Below are experts of layer 8 (counted from 0) of a mixture-of-experts language model. Rows are named router (the router's row for the expert) and show model dimensions 0-159. Each number is 128 + 32 x the weight over its row's rms, rounded and kept within 0 to 255.
After each expert's rows: "mostly gets" lists some tokens that are sent to it at least half of the time. This comes from a sample of Wikipedia text that the model never trained on.

# expert 14
router [147 140 198 177 107  86 135  45  97  97 206 115  76 116 142 130  69  77 109  74 117 154 144 101 106 165 101 112 136 143 125  92 105  93 135  94  94 141 154 114 113  89 153 149 187 128 129 103  94 139 163 112 150 107 134 109 156  54 140  80 143 118 125  86 113  94 151 179 120 160 184 140 132 159 149 162 143 132 136 133 171  84 113 122 144 164 174 114 182 134  55  91 134 112 138 117 133 155 177 142 144 176 115 101 146 120 124 121 124 104  97 130 147 132  97  98 123 141 156 167  42 156 101  66 149  99 100 161 159 174 157 174 162 183 122 127 121 180 113 107  79 118  97 134 188 156  90 154  98 113 108 100 142 159  75 144  84 117 137  93]
mostly gets: " Philipp", " Israel", " Kore", "ã", " Iran", " Anton"

# expert 25
router [155 179  95 169 147 108 115 116  82  94 196 122 126 142 145 121 157 112 150  82  91 107 116 150 179 143 135 164 108 122  82  64 122  95 109 101 139 103 165 115 102 106 114 106 133  98 157  91 106 166 140 130 139  62 190 165 119  95 146 146  91 197 140 135 125 140 159 146  95 130 125  92 110 113 118 119 103 161 135 145 177 108 119 102 167 121  94 143 184 187  91 128  92 109 157 138 160 180 143 192 173 132 140 128 163 110 178  92 100 138 115 146  48 162 145 119  80 191 103 157  82 105  94 127 154 156  87 116  66 130 198 134 156 127 105  84 102 127 152  94 118 121 190 107 194  94  94 175 118 142 108 152 114 123  92 174 117 170 136  64]
mostly gets: " his", " their", " her", " a", "-year", "er's"

# expert 44
router [152 159 203 146 107  88 154 104  71  98 163  92  94 172 182 150 125 148  60 108 174 126  62 102 117  92 115 204  55 146 113 121 111 112  88 161 152 126 118 176 109 100 100 132 185 142 177 100 120 135  88 153 112 117 116 160 157 122 163 126 137 131  86 104 122  91  94 150 123 126 136 107  87 134 163  79 164 157  86 150 113 158 109  89 107 148 123 174 140 200 118 128 119 136 176 156 177 124 176 163 102 148 109 109 129  93 121 129  79 126 127 110  85 108 121 151 174 116 129 102  76 134 131  71 145 161 156 131 100 186 120  82 127 175  82  81 155 170 138 175 158  97 122 119 124 132  64 100  88 126 105  61 135 152 102  98  95 171 110 105]
mostly gets: "′", "°", " JPL", " km^{2}", " sq", "°0"

# expert 23
router [117 190 125 141  42 106 163 105 103 114 121 141  90 129 145  97 167 190  96 101 179 100 100 142 106 155 112 182 148 113  71  83 188  81 120 108 137 127 196 166 165 137  96 171 145 138 147 112 114 157  79 104 150 118 186 141 132 121 133 121 121 135  93 105 123  68 105 135 132 142  75  89 167 117 158  91  91 137 129 122  83 164 125 129 170 148 134 169  86 127  97 200 135 172 121 145 131 148 159 126 122 171 113  57 168 134 102 102  50 120  96  78 156  74  94 173 110 180 151  77 123 121 131 112 128  83 192 113  73 150 110 148 103 148 181 127 138 139  78 115  99  92 134 126 110 137  85 150 129 171 134 113 132 160 106 137  73 111  97 106]
mostly gets: " members", "ctions", " days", "ments", " areas", " points"

# expert 49
router [117 142 114 140 110 122  99  96 106 135 151  91 104 150  99  92 154  88 114 128 128  97 110 117 156 112 120 173 132 126 103 134 108 117 124 113  98 115 115 118 142  84 127 165 187  79 152 108  87  97  61 138 146 126 137 153  89 177 168 133  84  76  64  93 151  99 160 125 138 159 146 128 141 146 183 154 126 120  40 161 134  99 180 143 142 198 164 159 207 106 124 132 122 128 175 167 131 142 172 151 123 100 187 129  95 110 176 147 145  96  53  85  75 154  97 108  65 144  71 131 129  89 156 105 164 147 138 126 110 176 140 129 188 129 147  72 133 213 101 102 185 127 127  92 134 156 101 102 122 166 138  95  92 146  90 144 139 124 159  69]
mostly gets: " K", " k", " J", " M", " Kh", " G"

# expert 35
router [161 165 114 121 107  98 172 122 131  77 104 125 101 161 108  89 133 152 140 104 101  87 147 137 170 145 187 136  98 109  87  82 127 108  74 117 134 111 186 140 114 130 134 142  66 159 136  96  73 134 138 108 149  75 127 112 130 135 182 143  80 101  67  89 174 129 188 147 154 133 226  91 132 119 139 136  77 145  66 175 155 121  86  87 128 125 193 158 150 119  58 178 104 140 143 179 165 156 133 129 144 119 167  69 139 105 161  89  86 138 133 118 108 168 155 157 121 163 139 125  41 118 148 126 141 110 109 140 171 142 188 119 131 131 188 129  94 138 100 102 168 141 170 129 111  77 115 159 115 112 131 134 119 198  95 119 131  87  94 148]
mostly gets: " during", " against", " During", "After", " for", " among"

# expert 59
router [141 140 194 172 117  70 122 113 125 110 118 139  86 119 150  92 116 101 158 102 113 134 138 111 136 155 102 126 101 134  79  66 131 114 149 120 134  95 137 157  92 139 121 111 126 102  93 120 137 124 164  83 116 141 121 140 128 150 134 101 108 116 109  98 135  38 157 174 124 122 100 105 147  98 100 105 131 137 127  84 163 146 137  70  88 164 152  85 134 130 101 142 101 119 148 228 150 148 179 156 180 182 207 143 107  86 154 127 115 115 112 143  89 153 139 146 146 117  61 114  50  97 104 130 181 120 193 152 102 159 103 170  64 162 141 159 167 182  95 148 144 117  92  66 144 188 107 153 134 161 160 175  81 102 102 188 135 164  81 130]
mostly gets: "al", "il", "а", " Gal", "imal", "k"

# expert 31
router [ 97 136 164 142 105 100 198 109 119  87 192 120  91 136 102 151 124 131 168 111 210 128 174 126 202 155 126 119  97 132  85  93 133 128 136  92 131 167 160 132 112 103 168 130 110 155 189 110  97 118 114 132 180  96 161 104  75 128 127 132 136 134 114 109 117 106 133 213 183 156 153  49  82 128 149 125 107 182  65 154 179 105  99 109 112 147 160 111 141 154  70 130 153 136 195 143 141  86 111 160 133 148 116  82  69 111  62 143 118 142 145 126 136 117 109 102 146 113 115 158 130 131 123  98 132 103 113 132 103 159 167  96  61 182 105 125 132 137 123 142  63 100 158 122 204 104 121 137  43 133 149  93 130 128 118 151  75 119 153  97]
mostly gets: " York", "ington", "ford", "wood", " Rock", " Street"

# expert 33
router [144 171 154 168 130  99 138 155 131 129 140 146 102 129 133 108 107 110 143  82 160 164  89 119 187 116 130 116 162 133 105  86  86  93 118 135  46 161 175 118  95  85 125 146  91 122 125  81  82 106 121 141 134 129 130 177 124 109 173  67  77 153  90 137 182 172 168 170 124  96 128  72 167 174 157  78  95 138 130 180  93 119 127 125 112 154 118 134 163 100  79 149  99 156 176 173 135  87 172  97 142 140  86  86 148  94 146 120  99 125 139 113 114 129 160 147 111 196 103 119 101  68 100 134 119  99 184 123 102 125 176 133 160 178 177 114 169 126 161 107 110 117  92 106 102 152  70 175 116 150 162 133  66 195 107 188  76 163 129  91]
mostly gets: " while", " However,", "ed,", " but", "ies,", " time,"

# expert 3
router [100 133 150 105 114 118  78 147 133 109 146 133  84 196 117 110  69 118 210 122 157 174  98 164  83 146  88 149 118 116 147 103 165 115 108 153 137 160 137 176 105 143 158  89 221 105 136 165 150 179 128 100 147 110 122 169 126  61 128  89  73  79 109  78 173 132  83 136 152  57 102 141  64 132 159 119 112 165 104 113 137 140 116 120 175 160 147 132 150  97  80  84 127 133 177 158 148 141 145 122 191 130 100 144 142 165 119 118 101 134  89  95  90 130 149  99 148 151 182 140 101  81  83  78 185 140 141 140  93 175 135 138 115 145 183 114 136 145 154 168  93 120  98  73 118 146 104 137 118 115 115  86  80 149  71  95 126 179 103 151]
mostly gets: " dec", " rec", "isc", " acc", "c", "-c"

# expert 54
router [ 86 133 155 113 120 149 146 117  48 120 161  88 133 129  93  78 136 111 118  90 146 113  57  98 193  94 176 150 128 109 111 124  89 132 112 109  60 103 131 145 139 107 114 118 154 215 116 127 110 157 120 129 131 159 138 128 106  61 102 116  48 164 116 105 159 189 114 164 143 123 171 103 131 104 167 166 109 128  66 126 141  82 134 143 115 186 146 130 157 156 144 163 100  81 193 149 104 154 120 163 175 116 123  75 157 154 170 135  95 128 158 112 107 128 115 109 132 161 113 123 101 101 171 114 161  98 171 156  80 170 110 140 141 119 202 121 159 170 130 156 133 141 141  62 190 126  79  65  84  98 125 134  97 118  93 141  90 129 133 183]
mostly gets: " p", " t", " ch", " sur", " sup", "-p"

# expert 0
router [137 154 150 161 128 134 104  91 118 111 146 110 112 121 111 112 134 152 125 132 148 150 136 148 199 158 106 210  73 124 125 100  90 104  93 122 107 105 137 163 144 125 111 125 146  69 154 144  87 176 106  90 128  81 185 160 153 177 173 155 124 105  91  95 112  97 131 158 131 144 139 107 140 103 120 151 144 140  79 108 104 112 165 135 160 135  94 144 153 181 115 138  76  79 170 143 131 149 162  55 144 153 117  64 125  86 107 154  56  97 144 133 184 117 124 123 152 110  55 117 143  95 169  33 194  89 113 117 152 184 108 146  96 132 137 142  89 153  98 144 122 128 106  94 197 156  85 116  49 112 131  87  83 155  73 152 158 146 143 131]
mostly gets: " 2", " 1", " 4", " 3", " 5", " 6"

# expert 11
router [155 154 117 153  59  88 106 104 123  93 148 121  51 133 120  86 149 105 113 134 161  91 100 127 163 118  98 139  81 111  96 157  85 136 131 130 144 105 180 134  97 148  99 124 136 122 146  74  77 105 124  78 173 139 197 194 101 142 148  98  74 160  54  49 108 185  92 156 140  95 178 167 108  73 123 124 161 130  50 160 116 194 128 155 136 205  91 115 168 106  79 145 120 132 123 143 131 113 182 139 137 138 167 155 174 108 110 163  98 133 152 129  72 138 154 105  98 138 114 150 137  86 132  63 125 131 139  90 134 161 139 143 161 147 107 130  88 179 124 188 101 104 135 144 101 128 130 143 118 150 110 125  92 181 140 111  90 166 145 135]
mostly gets: "==See", "==History==", "==", "===", "====", "==S"

# expert 1
router [131 188 123 198  76  56 118  83  74 108 150 153 145 185 168 136 134  97 127  83  63 139 115 131 138 121 163 111  91 117 118 105 147  95 128 171 125 143 210 142 105  71 151 119 133 101 123 102 122 143  70  83 133 122 144 135  94 120 192 168  74 131 148 111 116  78 145 158 178 122 111 141 107 163 156  89 135 175  55 181  98 161  93 102  95 154 180 106 126 152  97 169  68 184 150 207 108 117 123 156 133 158 119 106 107  62 118 139 116 128 140  83 162 153 138 131 115  89 133 102 151  92 117 104 118 125 119  96 105 171 159 152 153 164 114 113 120 141  96 158 109  98 143  89 115 138  75 134 122 155 155 107 126 212 129 144 148 122 101  88]
mostly gets: " South", " North", " Country:", " south", " County,", "heast"

# expert 46
router [170 169 138 169  80 137  71  51 123 123 139  89 117 108 191 107 143 164 162 105 159  81  79 113 136 148 125 148  80  84  94 120  94  92  95 140 105 129 161 141  91  75 178 162 131 138 136 136 104 135  80 102 129 109 146 153 139 118 155 138 165 104 139 138 138 125  91 215 156 122 154  71 125 161 128  64 135 170  99 119 127  76 135 125 150 172 110 177 193 196 145 147  77 115  92 123 189 124 127 103 161 120 137 122 133  91 134 122  72 133 129  98 127  81 130 178 154 138 117 136  89 159 143  89 141 111 164 110 135 163 105 170 112 130 176 139  79 161 131 136 131 140 108 144 130  90  37 129 109 137 148 113 104 154 100  85 169 191 137  51]
mostly gets: " 201", " 202", " 196", " 198", " 193", " 197"

# expert 9
router [121 156 121 136  99  90 127  62  72 114  96  86 135 120  89 117 191 147 174 135 104  83  86 140 127 138  85 133 104 109 142 143 135 138 119 103 110 129 139 102 121  77 101  91 161 198 108 148 134 116  86  98 120  88 106 139  57 133 131  86 157 132 127 117 147 103 150 138 117 129 170  37 136 166 144 191 145 123 121 126 140 115 140  81 101 170 161 160 142 125 110 114 122 162 139 197 144 149 199  87 181 185 136 140 167 107 151 113 133 125 112 111  84 130  98 125 151  82 122 151  83 151 121 151 173 119 153 190 167 160 121 190 117 117 149 124 119 192 124 146 132 136 181  74 101 138  85 136 107 208  89  58  91 173 100 165  78 157 144 125]
mostly gets: " l", " L", " V", " Pol", " v", " Hol"

# expert 47
router [ 81 179 114 110  82  68 161  97 105 122 171 113 141 143 156 131 141 135 101  77  74 140 139 129 147 118  65 173 133  93 127  81 135 119 102 157  87 110 150 123 113 125 141 127 143 182 124 135 124 106 141 116 164 102 147 152 121 104 176 110  67 141  82 159 129 125 183 161 152  94 112 131 149  60 161 140  76 137 110 177 104  95 150 135 135 137 103 135 104 114 118 215 118 129 114 157  75  91 191 143 122 123 151  81 187 118 138 153  81 109 137  80  53 177 150 165 147 115 120  64 106 149 157  49 125 136 166 137 161 161 168  99  86 167 197 112 139 152 136 125 119  79 110 118 177 132  86 114 134  75 120 151  95 196 125 166 130 131  98  97]
mostly gets: " is", " was", " are", " been", " were", " being"

# expert 62
router [108 137 131 127 115  59 175 119  94 120  96  67 138 147 153  97 121 143 142 107 117 106  86 173 180 134 113 202  96 139  63 130 113 137 114 100 184 192 147 181 155  41 147 112 120 147 156 107 120 125 104 159 166  99 173 131 141 125 158  66  91 144 115 142 100  99  80 142 101 107 115 124 113  96 184 117  90 158 117 101 125 112 118  87 136 164 122  91 151 118 122 119  68 113  93 149 146 153 201  71 104 165 119  81 188  63  90 134 127 114 156 125  64 163 140 104 176 104 101 178 149  88 188  98 162 137 164 143 153 167 180 160 175 132 138  79 140 175 161 165 144 140  98 110 122  97 124 155 104 140 145  88 104  93 149 129 120 120 110 137]
mostly gets: " (", " \"", " un", "(", " (S", " (M"

# expert 41
router [106 120 109 122 149 134 126  81 137 125 153  49 172 176 129  87 165  78 174 133 134 103  62 158 151 131 176 203 128 119  86 122  91 140 144 136 129 122 125 114  80  74  78 124 159 128 172 116 103  91  81 138 137 116 119 121  82 120 118 109  59 123  85  99 118  99 103 144 182 121 118 104 105 104 187 125 106 135 119 140 120 149 147 126 151 191 191 128 135 105  81 132  71 176 219 139 165 133 144 115 150 107 125 125 157  51 135 101 129 133  97 132 145 151 134 103 145 153 115 171 102 121 138  95 183 150  86 149 155 196 176  96 170 136  84 124 113 213  99 122 156  78 140 111 132 122  62 120 116 138 162  74  80 122 113 105 134 164 130 125]
mostly gets: "-B", " \"B", " W", " B", " (B", "-b"

# expert 18
router [ 66 155 149 145  95  52 121  69  49  93 156 123 111 167  88 156 126  75 147 124 115 156 130 126 108 168 163 172  56  81  81 105 124 139  58 143 104  74 155 118 118 122 153 116 171 140 131  90  96 164  78 106 152  76 156 155 117 146 195 127 147 119 131 102 162 143 172 146 165 144 133 152 131 150 131 101  90 131  89 147 140 120 122 141 129 176 124 128 118 113 142 106  36 152 150 147  93 134 115 142 120 159 173  41 145 111 158 113 120 126 145 107 122 127 176  90  85 135 109 183  97 113 166  99 132 147 128 162 146 144 103 178 119 124 113 162 122 145 165 113 119 130 165  41 119 100 140 182  84  92 149 132 124 173  98 162 102 192 122 101]
mostly gets: "|", "=", " Born:", " |"

# expert 38
router [ 55 168 178 159  96  56 169 120 110 102 134 187  78 131 134  94 170 124  82 103 193 159 152 169 147 142 116 131 117 148  58 102 159 120 130 175  84 128 193 180  91 138 134 157 129 180 198 109  83  92 106 113 125 108 153 137 101  94 117 170 138 136 167 108 145  97 122 177 162  92 132  56 125  84 128  88  90 166 160 169 146 141 148 130  98 147  96 127 126 146 102 157 145 197 103 147 142 162 112 124 121 140  88 103  93 133 122 131  88  98 104  97  76 146 103 187  99 137 175 115 107 117 138 120 113  81 152 113  84 144 167 162 162 161 107  95 155 138 129 108  86 128 103 108 194 125 100  82 113 122 115  70  89 165  81 136 113 117 117 107]
mostly gets: " law", " University", " government", " city", " village", " School"

# expert 17
router [108 141 119  83 102 115 131  98 114  62 168 140  84 145 174 149  67 142 141 127 105  85  90 134 138 113 108 139 149 130 144  70 162 117  94 120 150 108 141  88  85  70 109 122 146 160 164 149 133 139 107  88 148  72 132 140 143  84 217  79  85 106 137 147 153 129 114 109 141 153 113  90 133 110 125  87 150 178 124 120 153 173 106 103 115 142 120 168 138 130  63 185 115 178 141 155 153  59 156 119  93 105 150  86 143 144 174 109 104  86 130 147 150 106  84 187 143 155 172 131 127  75  91 100 105 173 174 144 124 148 215 134 131 188 115 100  82 132 148 148  83  94 145 138 162 126  88 172 136 158 142 121  97 198 106 144  81 185 163  91]
mostly gets: " have", " not", " has", " been", " had", "ently"

# expert 30
router [149 176 110 127  60 110 117 101 106 124 128 139  70 151 194 110 105 147 122 131 178 154  92 146 195 161 178 137  89 136 156  69 101 114  63 115 126 112 202 118 121 121 131 100 109 136 144 128 102 138 112  95 137 107 169 133 168  64 184 181 116 155 137 115 115  76 191 161 125 131 172 100  94 128 114  77 114 136  90 145 126 106 142  61 154 155  87 156 189 207 114  81 128 168 146 152 158 139 127  89 177  96 118 112 117  97 126  87 103 119 149 117 101 137 131 108  93 132  85 132 124  89 146 116 117 134 116 116  81 138 198 174 147 136 134 104 153 151 154 113  55 153 148 142 198 136  58 167 103 175 133 108 107 128 102 167 102  98  98 117]
mostly gets: " European", " American", " Spanish", " several", " Canadian", " British"

# expert 29
router [105 186 138 169 120 130 105 100  92 128 152 116 110 135 137 110  98  90 124 115 103 109 155 118 146 137 162 146  89  61  93  97  63 135 136 119 122  97 142 102 174 107 117  85  99 143 116 131 139 111 149 129  99 163 116 126 117 128 133 157  90 111 110  72 206 144  74 152 135 103 134 159 184  79 181 111 100 132 102 156 150 115 107 104 145 143 174 121 166 170  81 136 175 146 135 137 122 129 131 125 151 123 155  96 177  86  93 115  27 116 113  90 116 108 166 116 143 110  70 116 160 153 134 118 142 125 127 186  58 150 182  81 112 127 153 114 104 158 169 140 158  80  90 159 119 171 102 156  74 115 170 165  88 176  71 180  96 214 149  72]
mostly gets: "-", " •", " by:", " Died:", "ed:", " Released:"

# expert 10
router [128 164 154 154 135 118 144  73 116  91 161 164 114 149 160 138 150  99 100 109 184 115 158 124 120 139 115 176 151 137 108  44 103 168 120  97  75 126 145 135 134 139 134 128 128 138 156 137 121 150 123  99 191 122 134 115 144 122 147 145 127 140 146 153 153 149 187 159 154 102 108  49  99 119  91  72 121 159  89 146 138 140 128  87 103 147  97 123 112 193  59 128 140 166 158 136 138 141 150 130 105 151 156 131 108  94  87 106  92 114  68 137 131 129  92 123 135  98  88 174  80 116 120  80 156 119 141 146  62 168 189 136 178 175 115 108 139 141 101  93  69 118 139 122 209  93  46 107  97 148 126 127  99 190  98 205  71 168  64 131]
mostly gets: "ić", "ez", "son", "ington", "ville"

# expert 19
router [111 157 164 164  88  79  66  69  81 114 130 113 115 105 152 127 134 145 173  86 124 166 104 159 137 106 133 201  74 103 133 108 111  99 144  98 121 135 146 115 137 120 152 115 159 143 156 147 127 115 108  96 172 122 143 141 164  51 186 117 110 127  87 137 140  62 128 172  87  73 141  47 128 103 147 154 149 154  81 148  95 108 142 126 158 142 117 156 119 104 108 120  50 164 187 143 159 128 213 141 134 141 170 114 116 154 176 128  66 125 109 132 142 109 144 158 168 124 113 107 144 126 133  60 171 148 135 158 160 218 143 124  93 159 114  70 100 135  97 169 121 142 110  89 146 124  90  91  55 144 156 107 123 159 105 148 117 174 135 102]
mostly gets: " −", " %", " 0.0", " ±", " Votes", ".00"

# expert 2
router [ 73 139 136 135 155  81 179 139 118  98 212 113 128 174 178 150 124 170 123  94 102 121  93 120 168 118 114 158  93 141 143 156  76  80 113 104 103  49 210 175 149  80  98  78 153 147 121  39  86 152 100 129 154 101 206 133 135 114 123 151  91 107 146 171  93 111 103 147 136  95 132  87  63  86 127 106  90 139 112 132 161 136 107  79 116 215 100 168 144 143  72 122 111 131 165 160 104 119 125 129 135 161 101 103  97 115 119 103  83  93 144 107 157  82 136 191 107 109 123 157 106 132  81 121 143 168 107 117 172 153 142 127 109 115 112 165 116 187 127 130  67 117 154 116 142 142 120 179 118 153 167 106 119 117 126 144 100 131 169 150]
mostly gets: " top", " non", " red", " high", " short", " main"

# expert 45
router [105 191 139 121 124 151 116 126  67  80 100 109 124 119 218  87 101  95 141 119 145 109 100  96 162 140 149 164 143 146 118 150 162 158 142 194  94 157 100 145  66 117 102  81 157 128 174 133 103 108 162 133 132  99 147 114 119 121 152 110 137 127 105 106 142 111 116 122 190  99 133 150  99 139 154 170 116 127  98 126 143  84 151 163 160 154 157 121 111 110  91 156  78  96 159 166 136  79 157  75 145  92 177  96  94  63 170 110 123 102 116 144 115  96 130 133 141 149 108  97 127  76 139  57 146 171 180 117 176 165 192 155 137 187  89 146 110 169 141 141 104 138 105 135 160 175  78 123  74  86  84  53  94 167 104 168 102 182  93  96]
mostly gets: " f", " F", " C", "-f", " conf", " (f"

# expert 12
router [118 168 126 160 122 122 181  61 112 127 131 152 100 137 111 135 150 163 132  86 114  90 123 139 109 159  81 168 109 154  53  65 167 151 144 109 114 131 153 132 124 132 139 157 140 165 208 114 131 149  99 136 192 105 188 141 123 116 133 126 144 128 135 141 127  76 134 162 155  63 101  99 108 124 148  87 146 170  82 138 129 139  61  94 144 210 145 121 101 186  92 173 128 127 151 148 122 145 175  86 116 184 182  95 150 149  46 103 110 113  90  77 141  92  83 108 149 161 138 128  79 129  98 107 163 109  98 146  62 143 172 159 128 164 132 144 158 129  63  86  41 120 145 126 155 101 125 110 101 148 164 117 123 157 125 161  83 138 123 116]
mostly gets: "ini", "za", "ella", "ius", "ić", "berg"

# expert 24
router [117 124 119 128 131  74 165  43  94 118 181  58 130 163 154 110 145 101 109 110 163 140 114 138 124 133 154 245 110 166 119 129 121  64 106 115 158 155 181 161 111 110 147 108 163 137 120 169 118 156  81  96 145  94 129 138 151 126 190 113 136 115  77 147 168 134 187 127 113 123 141 134 131 136 161 125 151 145  68 187 107  92 129 114 122 174 133 128 165  80  88 182  79 143 164 180 120 161 148 150 214 118 130  83 104  99 171  95  64 110  64 127  77 114 105 124 131 139  89  97  75 101 143 147 128 130 147 176 156 154 133 103 122 175 117 132  86 125 122 123  77  91 132 102 110 141  87 134  72 135 124 132 123 102 123 184 138 166  99 131]
mostly gets: " —;", " 0;", "–1;", "–0;", "″N", "°N"

# expert 52
router [150 182  70 159 103 115 153  89 110 123 135 131 100 137 140  64 109  72 168 111  97 143  84 161 119 169 161 199 115 119 141  68 116 145  91  93 175  85 168 178 191 128 160 157 138  86 124 101 125 158 130 138 128 106  93 178 106  64 135 121 141 122 140 116 175 137 110 182 100  92 128 110 129  90 140 118 145 129  80 114 133 169 148 122  62 118 171 166 149 101 132 134  83 159 176 115 126 155 159  74 130 157 132  97 159 103 107 130 122 100  97 101 131  90  86 162  52 147  92 171  87 125  87  80 106 109 192 134 107 126 139 137  93 183 179 140  95 165 142 152  91 142 172 121 153 151 126 125 108 116 158 112 125 114 156 195 174 151  99  51]
mostly gets: " Ben", " Dan", "en", "in", " Pan", "an"

# expert 57
router [122 150  73 132  91 100 130 133 119 109 123  72 124 110 156 129  70 136  95  35 102 104 100  99 143  86 145 180 109 153  96 131 150 163 128 165  78  71 167  95  75 105 121 104 143 174 134 100  98 143 143  75 184 135 151 100 111 114 132 107 155 140 111 107 148  98 108 181 160 111 137 120  99 120 159 133 148 185 140 186 138 188 163 162  74 187 151 127 151 119 135 182  81 103 166 174 117 187 185 123 123 117 170 117 139  94 147 146 121 115  62 126 112 150 115 142 159 113  96 101 133 144 116 133 127  83 130 154  77 148 163  70  95 152 118 161  89 159 168  52 157  76 117 119 192 162 141 169 115  91 121  79  90 148  94 116 151 119  98 113]
mostly gets: " Cor", " Har", " Mor", " Gar", " Nor", " Ter"

# expert 53
router [116 163 116 171 118  54 190  72  87  83 137 139 105 170 120 138 159 151  72 112 129 144 111 120 130 171  88 139  88 146 135 136 130 145 113  95 114 152 113 143 128 154 101 149 126  84 131  87  52 112 118 105 168 104 172 117 117 132 166  93 111 137 152 102 120 143 126 153  68 109  98 108  84 160 155 120 101 139 106 255 156 127 153 104 152 163 183 148 139 126 102 153  92 196 134 138 183 143 192 138 153 115 105 106 161 136 112 129  96 135  79 127 120 151 113  84 105 133 110 161  82  85 121 114 158 115 106 144 112 174 143  75 134 138 159 135  89 208 119  65 152 141 111  97 181  96 136  93  85  74 152 130  84 108 160 114 104 177 155 119]
mostly gets: "iy", "ō", " Bang", " Ak", "aj", "ab"

# expert 51
router [100 170 125 144  58 104 100  92 110  52 139 101  81 132 110 170 160 129 101 131 114 110  57 115 179 139 110 178 133 103  98 169 141 100  62 172 109  84 168 116 143  85 158 139 173 128 170 147 136  79  88 136 125 131 151 111 116 158 160  99  56  86 136 130 153 106 155 144 126 152 131 121 136 116 129 105  80 158  95  80 164 123 159 104 178 134 148 134 118 120 105  85  46 138 180 141 110 123 172 141 122 166 132 141 169 145  71 116 120 142  82 133 136 110 109 132 124 201  99 128 138  68 128 129 157 128 165 131 153 140 174 163 163 129  68 104  74 180  78 182  90 160 135 105 162 206 120 135 147 163  86  94 118 171 139 103 109 158 107 134]
mostly gets: " s", " h", " S", " res", " th", " Th"

# expert 6
router [131 134 141 179  90 149 113 107 103 103 114  82 124 202  98  78 143 102  83 101 145 130  77  91 148 108 161 146 127 128  85 105 162  50  93 101  97 133 149 214 126 162 149 105 103 138 122 124 117  80 104 147 139  90 135 154 138 156 150 102 140 164 160 103 130 152  90 189 166  84  85 133 170 127 160 124 127 162  95 138 131 106 135 154 158 148 172 133 151 141  72 149  89 151 158 187 132 142 163 191 136 142 149  96  96 198 141 198  30 122  72 167 148  88 105 132 140 138  69 153  83 129 120  84 119 123 179 139 139 148 138 132 162 138 129 165 111 174  75 129 156  73 134  93 165 110  95  92 145 138 134  93  96 137 103 151  84 101 119 123]
mostly gets: "m", " mm", "ym", "g", "rang", " m"

# expert 40
router [137 151 169 129 130 106 120  79 112 119 146  37 124 143 129 118 152 141 108  95  96 172  40 116  93 123 150 168 110 102 120 104 100 113  85 105 109 100 125 158 144 131 159  52 184 110 131  96 130 102  67  89 180 121 133 147 149  76 179 117 125 161 126 113 161 121 149 128 156 132 197 150  80 123 187 180 123 164 130 155 123 183 109  73 142 167 125 113 148 163 123 109  82 155 146 145 143 115 184  94 128 159 160 131 168 135 130 108 122  95  70 104 113 143 106 124 160 156 113 157  78 120 109 104 157 148 139 151 152 183 127  86 140 157 133  96 153 194  93 124 125 115 103  81 181 133  56  96 124 134 137  35  45 159 128 128 151 139 116 127]
mostly gets: " JPL", " MPC", "_", "yd", " \\", " gen"

# expert 27
router [ 97 184 159 100 145  99  96  99  88 113 111 141 122 123 101 151 137 190 119 100 130 140 106  89 165 106 110 143 156 119 127 106 109 115 126 143 133  73 146 112 118 132  58  90 126 168 188 109  86  83  98  41 159  56 126 145 141 109 162 123 110 158 149 111 134 159 148 152 178 115 121  90  95 115 130  76  84 153 121 137 107 161 146 101 137 115 124 132 134 147  88 185 151 184 127 168 104 176 212 189 106 155 101 139 184 107 143 130  91  95  99 108 167 116 147 147 127 106 125 171  84 109 180 103 160  57 180 191  94 161 169 147 165 168 101  82  57 146 158 137 132 132 110  91 119 135 134 142 130  83  80 119  93 130  93 142 135 171 159  93]
mostly gets: " he", " they", " who", " can", " she", " it"

# expert 26
router [179 171 167 179 137 118 128  50  69 101 186 141 127 152  91 140 123  66 108  78 157 108  98 172 142 118 151 117  88 120 128 106 110  69 134 169 144 132 130 175  79 105 171 119 100 109 163 107 100 137 116 126 168  84 121 165 139 152 191 109  90 133 117 145 197 149 172 140 140  97 171 130 146 109 173  61 133 162 104 147 101  99 156 102 128 203 134 127 135 164 109 184  97 110 178 152 139 135 155 114 112 131 139  55 172  79 118 104 130 149 106 138  68 107 147  94 142 178  95 133  87 122 142 108 128  97 137 142 104 151 209 136  97 153 122  95 111 133 131 152 121 102 165 102 121 150 101  76 111 145 181 114 112 215 106 172 136 126  98 105]
mostly gets: " Born:", " (born", " J.", " Location:", "son,", " M."

# expert 56
router [ 81 147 102 145 108 124 145 135 125  96 206 124 117 131 139  90 124  63 154  45 201 176 143 136  78  97 101 143 121 108  81 108 165 116 124 141 124  98 190 188 156  83 145  87 102 133 147 161  95 145 132 135 153  97 146 102 133 150 129 108 117  89 124 152 117  70 144 159 108 163 107  99 178 100 179  91  84 105 109 208 168 156 108 125 141 153 111 148 181 171 101 150 118 127 130 162 162 153 125 141 112 162 139  77 138 137 141 127  68 140 120 120  96 155 106 204 105 126 152 141 118  55 130 107 137  93 140 118 112 164 171 136 103 138 134 114 163 144  97 120 130  83  50  81 171 128 146 120  53 104 100  48  96 106 109 103 132 141 163 128]
mostly gets: " part", " father", " member", " President", " son", " Minister"